config.toml
num_hidden_layers = 20
hidden_size = 512
n_experts = 4
experts_per_token = 1
d_expert = 1536
d_shared_expert = 0
hidden_act = "gelu"
moe_layers = [0, 1, 2, 3, 4, 5, 6, 7, 8, 9, 10, 11, 12, 13, 14, 15, 16, 17, 18, 19]
router_score = "sigmoid"
normalize_top_k = false
routed_scale = 2.0
balance_loss = 0.000104
balance_bias = true
init_std_router = 0.00946
lr_router = 0.000474
num_attention_heads = 4
num_key_value_heads = 4
head_dim = 128
vocab_size = 36976
norm = "layernorm"
norm_place = "pre"
norm_eps = 1e-06
positions = "alibi"
qk_norm = false
attn_scale = 0.0884
tie_word_embeddings = true
parallel_block = false
init = "normal"
init_std_qkv = 0.023
init_std_o = 0.0
init_std_up = 0.023
init_std_down = 0.0
optimizer = "soap_variant"
learning_rate = 0.00315
lr_mult_qkv = 0.7
beta1 = 0.95
beta2 = 0.98
lr_head = 0.00399
max_grad_norm = 1.0
warmup_steps = 200
schedule = "wsd"
decay_fraction = 0.756
decay_shape = "cos"
final_lr_fraction = 0.05
batch_tokens = 65536
max_seq_len = 1024
doc_mask = false
z_loss = 1e-05
train_tokens = 398700000
max_steps = 6084
dataset = "wikipedia_en"
Below are experts of layer 2 (counted from 0) of a mixture-of-experts language model. Rows are named router (the router's row for the expert), up (a neuron's input weights, with its number), down (a neuron's output weights, with its number) and show model dimensions 256-319. Each number is 128 + 24 x the weight over its row's rms, rounded and kept within 0 to 255. Numbers have three digits each.
Before each expert's rows: "gets" lists some tokens that make up at least twice as much of what it gets as of all text. This comes from a sample of Wikipedia text that the model never trained on. Tokens count by the router's weight.

# expert 2
gets: " to", " with", " was", " also", " is", " for"
router:120158142126125129140109131121130090116114116204146153141122142153133124163136110136109139120148144108128147118128132113116121150138100132111163139104141137137167118136139104145129138143134148
up0:115177107118113132104110150131136124112153139123099145145084167135104124155157108113155110122099116118122139132143134149156125158114154119138141128134121149214159143153139156130143148140141147
down0:109127172091132117082144102149091138110116117117130123095107129104158139098140132118143151116169093094097100126123106134111108158119136172093137120184086087104126094139093088133100130135122088
up1:114088099141139106109146092134165168102151131125116111124142134142117111091162148114141132118112151124099153120138083105179127080137144163113096101138155111149163097111116125097185153177126156
down1:137159134131095149082150150125113126096078147093124131134171125146118091093117126124139162102144141111135117098139122103095122161094123092156164080159116154132123106115089116133127134145135179
up2:152111163115138122143152161155115144136130115108117128147113100065089148165147087136114132138084101165132088146132144154139156121177109116146133144158112114136135143147123155135118118104158111
down2:127128078071140166138131109124104106132155175123161093136126123097139144096097154126138139104127144091165131126153141150119129097118145097125136149109099110154100113105147133103149172118120131
up3:144140109074129142126138149156141120117112081136133145141172111116139076079104132149150160083108153140150123112118118183175148125111093147101146124118153175119117124140127144124100122145168172
down3:138154115064159144141139121135122127133095123134130070121111118091138149103103123161120115130077124130136126123123100167146110125146140118090113156129145114123148184124126102116121182167150142
up4:121122112120127121116180114140162098118102104158136111132145131127162125152136151091098133103166170121087185116120157103147181115109103177120122120142143183121136131143092113132156136106132143
down4:121093135133090134129136104150148126131203136101153170103147126126136135130158079157137145122102114124094103122086113131109113128088135138159148177115145118107093190140110108063158087134140118
up5:077124155137147117104103097165111123170144111119127116090104119108138129124146114124127187124187160077098127125114131128173116150099129105123165147168103148138161134107146099084143138123153109
down5:168140090144124164118104139120169150142127155154135130125130126150116116133073156158164126166124138118140192129120150168137142118138153117132069152115150154123122114115151167134144119119168117
up6:155134087143112160121148120167132103154099090148093128150140143118110124135110137131084157111111128140122173127182150155150104119130124095084138099149165132148162131154104176116123132122102132
down6:092145151082142106093174092143116081116101144123134153117141114126109153143100106147131148147121081090093151120112149121138091134170134122159128108111097109092084134109113108117098109114097136
up7:069071135121092171128092161147169138063129140158149147133148146153172105115169135095099114147174159117155117099125122127102091130152124095105098113157136130139164125112128145153122139165150164
down7:123153111136061146149104140125129160103138126133120110145155160151134110156124143146094144134101129139125139146128142143106136132144124122103073088120152131119167113109124064145155145087169118
up8:073129111131077154154170122130144158152111129116116091144128131138116146125135108100117133168141106138152127130110120118163134132140119096089098121103119101158138121132154135138107105106128083
down8:117127104140122169129140120122102112134141061134129168072112105167120121148101125128153157160133138130086153130092143135133125080121098128146147130114151150174100120100125146090119115073121107
up9:144123152126172132108102152173166141116119129124123146123167118145141148111137148091129114124150134157143107150166119104101104146112105152159126139147103115143106150151152110123170149122110101
down9:161114112128147112140094118149095140153119131144112168150173143196087127150128108111124118092093117140116148111176126080167142131144095117122117132094160129092127156126101137119157159107162136

# expert 0
gets: " \"", " The", "N", "The", " He", " A"
router:131147176100135099128104169126121098121098126163171099110118134138130120160128108136122136130141089139152081121132080076108106129122139116095150134109089121126123103115130131143142132143104116
up0:156129132157147122106140116149121094119143145140164177127111125154147134129127116111082121163148143123176133116148117129100106153149110159133106120165117118142176130138131134136108119124141121
down0:171140117142145140113153157155149082089100123114129181175129135143163130142152109146141133169140126110150130169145100148083101097154099126136126112158147132143128100110146118123122161120131141
up1:147161131112117108121113098121148123128114131120083164093125144112137118097141139113111148143123114142100114158095095120122163141083173146155120113125094072123134116119139153110087135154119084
down1:158140120123103147138102132136146113134147142132096174131149121124102142116133108127128128145145126119152176131160116102126207135134108165185125124108116148131154120129099131121103127123161119
up2:107148086099122157135166140131135120143140137091130157094142109129103144107137112149169103162139167147145180112118134106135137139098095124158169096151155090130081118156169091121126110114139102
down2:111140129145159091125139123102147145129086106117123141141145118129113138136133109106136125147128137076134100144131131107128167112085133149123101154129140106126122174118092129111152166131084120
up3:090106125121112085138102169132150138122173137108134122137135129111133122115139125123145151127132119119169140158120099120125134147121131095098118144122131131116147138115111123096106109107170137
down3:108099153148104123115124091165152146117144148170160093141195126166135139138167157149175121098149120114139141131103128126131160166127137114139152147137129122104128121136141140177089101120146167
up4:129137160148101128150092154108080129089142149136135170118130135122119174130147136106118120157157157135101146140138103095124139120112169136118157116143140134126146108163143124138130127146158078
down4:130143139085117153120137137156132077110098118105143143099119154119143099127129149073157103151125145142078110141118091106121106105099122151112090139135123094171154175111064171084163145130112102
up5:137139147125087156121135125109152126124102121148097149091130129131101164108105138080162144152176099149112140123092125077092102148137114164129137133120125158097116084108155155117134121112142116
down5:113109108126096106126153128138168119149128147160122160116128099138158115133165127135091138110138167150181095092178132094113089131111135156168115139085144124135120118105101143088146164116111141
up6:140119115125163163137149151112179090161156116169165115146119133135147155141124143106186114164121091158129129095135102125107152115091134107105122111127092151117172111127128145147154127170120161
down6:166131138142108111104071114107100131153148152167166151153088127116109132125161102137142157124137132114121163164143128139134134182120152166161112136150110168122108118146125125163166134099159116
up7:146151113149119186157108156111104111146110112106135115127157131141124129155105178116098180128123130090122114097128076124122188133173114127087092130136082167157127129160083135161121123132131145
down7:099174132152166148130098150133140146126128124102111181142103146111140081136124141130114137110143127128104091132139142169104127130152090160115093117145119122177111139120108154145132162114116117
up8:143098125151135120083113135103121100145087102158150104131154128103133100139144076170126118140080137096139143117097192082117140179122138098078119096155131121088112161138112137161134070102160110
down8:138091140091125124114123108146139128133174123149135099142097177131119104156129178144124152151117140075127123093162111118130135145148172114127155142115098129104130145105132152161120105115113139
up9:154095112116112117122122098127131144143147101093074105132126151098150156098133104151075155133113136117167108147126142078120113097138166129136099126115164144108114163152120120132144126134128109
down9:114160095111131149177139145122150103123114144138123140112153115114119107130129147096174109127116126117085098083134105193149138137091108153098158153127081144143077111156138076148129130101089134

# expert 1
gets: ".", " |", ")", ",", ";", "\""
router:111185138104121098168140160127085101120127100180119127129121115134112098183123145125134115122143107132132109131106118134138131132104143154116116116111132118176185113145149137117111177160082124
up0:139135161122131113072110103082128117160094145150163170144090133130131131077145147127123136110113128138129101106133100120149105123124164099126108117093176096086083143127131160127104122141153141
down0:125080124103100118114143134128111096102168180149132108139117051134168115131074102110129136128116128116169165126126139092158126141136116099145114119140092166115148105173113136139125142124117112
up1:127100130140130089117158145162136134127112154114093100127158143107064114100138150148117168137152102165113142167141147140103169111148148106130097097124116134117132115165106161118101146156146118
down1:174171108145086152171113087100086091116155133114092095160107140123119129145086127152106183133127096117127122126134105136144131103122127110120128109146113132104134095099154085155101141142150151
up2:129101117135146112137138130121136110172150084148170113087146136150121169111153143121097143132138136102120145100146122154127096112126126092124130115089118142139169142122164119124150133068142148
down2:141143171151099133153135088134110145101126143150130160142111146157130076153111129136169096124102126125155097140134080110122142134174082164127102135126124143122172120102119134143091148124121150
up3:105111116070116122109124102165131141118167108097149126110140108108134179136117153125151139161129112122173149137124153093137137115118125181119188113130130096108142158116086176153149155132131103
down3:123127126148130122135101117132119110160134129071108159097141120107121132112087072124155158157150129114101139121173120094088158147135119136096140163119104115104101131143144158169175113098115128
up4:192109088120109120155149158082128100099107145149144146167124115187131119109124124130123149105129150118110140120102128139122099134115151111142101135084076174145164131165144158129148134187111170
down4:186111121149095117113104173072124181105107120141161131152129147114117115123125106107120157168080143132136132108098135100132109152132129115108117111140120077179109134127097131132141120075098128
up5:136141155129147131126134088134115165116157140139147121120110118141127161135137104165151120121166132157142130130109127087176144125078132111115144147155155145094139123124144105128135148142123153
down5:114099124124135144106109111148098121148114126119153118151099090107130124088125186088139116137105108118094124166098109141136166119122107119149172129114136128100115093133174150126137157129131111
up6:132105144110100130109132160138121143084124120121148137120137101113129128108146113158080099180139138112087130127148133142109164118120124123122175088137165121112133151060157144157138122111090094
down6:099127105131165090085123129111118120135137123108152133116117095137102150140121157060158134116115151105144091160160175141178121126119139127144148118136123086115158103140145089128104108140137130
up7:095135086123150125095102169122157127123167140109124095106182127147091149135134089114115117113118112151099125136138138094124121169131105103071133147141143169141142131165092142114117126121171133
down7:132134110115092095156129134128110154117143086126133142110089152104131087129119119116120131112144168121118141107113128183111119123128148092112096112140125128132139127111177123114143111157122156
up8:111172126139085124139145199118147131127132096090112102154132096107119136114122165081136117146095142120154125107157124129147125107120135131133143121112090110124179142099115146117119115171106111
down8:127135150120158099150137127138121131109163086124113157102132097144050131085087115147072107104148149120084106188117092098134115087126119133110148123139156144167156154109128196139125136135150148
up9:119133123115161112114128116126123135119137128098150075127117125114135095149131121151110124134110174165100088125178124119138124153108126092117129185109114113148151117123172096134111111107104152
down9:120111114119191154141152161146177163119146113102148128172160110135109068132088115121101130111142174116139134136161106076093121143123174106102129125130104144114126136136110121121120138174122103

# expert 3
gets: " of", " the", "'s", " States", " York", "s"
router:158105112143143098139078157121078106122149102153128128140150133148114083111108131170145189124156172131138133084132150126163102157112169138124122129136117117126158113124199163148129179195086119
up0:099065164146139108106067159130108163148148163123138124133140111152138102107114069121136139107132148188134104114131172140114136130141153167146108135102109128135094139100127157134103146110115116
down0:139116092128140127130101115143145134102164128140146107119094148153070140134102118170132127128143106126169082139101110065086107107119181133160118127180162139117112123124148125122131152098128169
up1:152124126137117162143114119146076105088128093096149114109150114127102107136122131119099136118124138142130188145115117151086139134118122154132138102060139128152136123109148127108162057127108110
down1:094109156118132175113140134155132145107077126134098106092137171140133160150129112104139148160126156138125128126143134084128111100079121165130170123120166107148080090121151118171164090112077113
up2:170138069142133162152166106119143101120133116112132086158138126117105187096166170150124106119144139107125082110123138149161126128100118109129125164137110112140101103158109072108133161138114152
down2:136152133114115153104147156129146105112134156120145119089141080143124118102119167137111093088127133099145112133117127148141150102122097150118100140177116155126122132134114145115132131142139160
up3:109158142127097098129147093115130156113130124096106112155166146141166112154113120117136141174118086126105142091129080116097130090120109117111123116079089118139117156122109137162102132094119126
down3:124146172108116106133146093162114102104124095152092151113135168176107140199110107117131130129139165139104109150127130116134103144129128134123151078114142120103142154102137103135087099186137164
up4:135109110142146122157159145100125104126137107159125093138133132149117144113101132108125129170108101104138138108113131127087122157100097166122121106153161098135138145141111142112109129111103130
down4:072136138129107080128055128140089151128126111110095155145126142093137140132116129154145125115108141127125125112138137065110109148146184179156101115159135115110132121128166133118134149125138091
up5:117090136118145108133116183177130101115165137115144098146169110116148124135088113142114096109127125092086151146102147121121134143101137098137134128118123131142132124137140163173088107113130133
down5:116132127122125135088141100156068139137127120141169113141121177144171175149136141135136144126126126148118143135146074129130145128101124065103174133146104125102137165135122138094152098139170113
up6:122104145166148123132125102152136123136135124112133113155124152136130145193102119109154109138105159142119127134134115079075157125129131123141104115157139135139119117120141161064148073123155100
down6:124120123145106139080169137132117143108103128141155119138154131131147101135137125126102128127137161111134107147121147139143148134166133079140115090130091143113131168137131115126143161163102104
up7:105136133101136109114099126116115127115129118146120114078109164094154149123123123095123081167117145106105144131156135125162099154158134121144074108106133148123153119130175144092131150138115097
down7:142106126136128138098088162084111116110110146123134133141167132094096151136146152156116127096125101131115069117158096139122131159161125152159153142084104127155114092128120122133094127141121069
up8:112157164068132156147159107146144133132104137163062154126150186139118134153130108148132121099150133159135080116084150145109142092161124104141213094126094120118105084151135103105142147159119145
down8:147109119096107126119132113151114097114084146163135145141120164154150080135123134126093125164146124114138120131112124147131124088130107111095115106087163126132113142115105111099118162087097110
up9:124111131124095104154107123158146140130138106155142083115134178146116074100123110140104119120140138142138103153140103122149146103111185126109125173094130136122100082121168103131135145141136123
down9:123184128102169147141138141065154126196119097116113145093121139103141150111142144112105150137104135111099163119137139126136173100087132135156115154107152105083107115169100118109138099079121119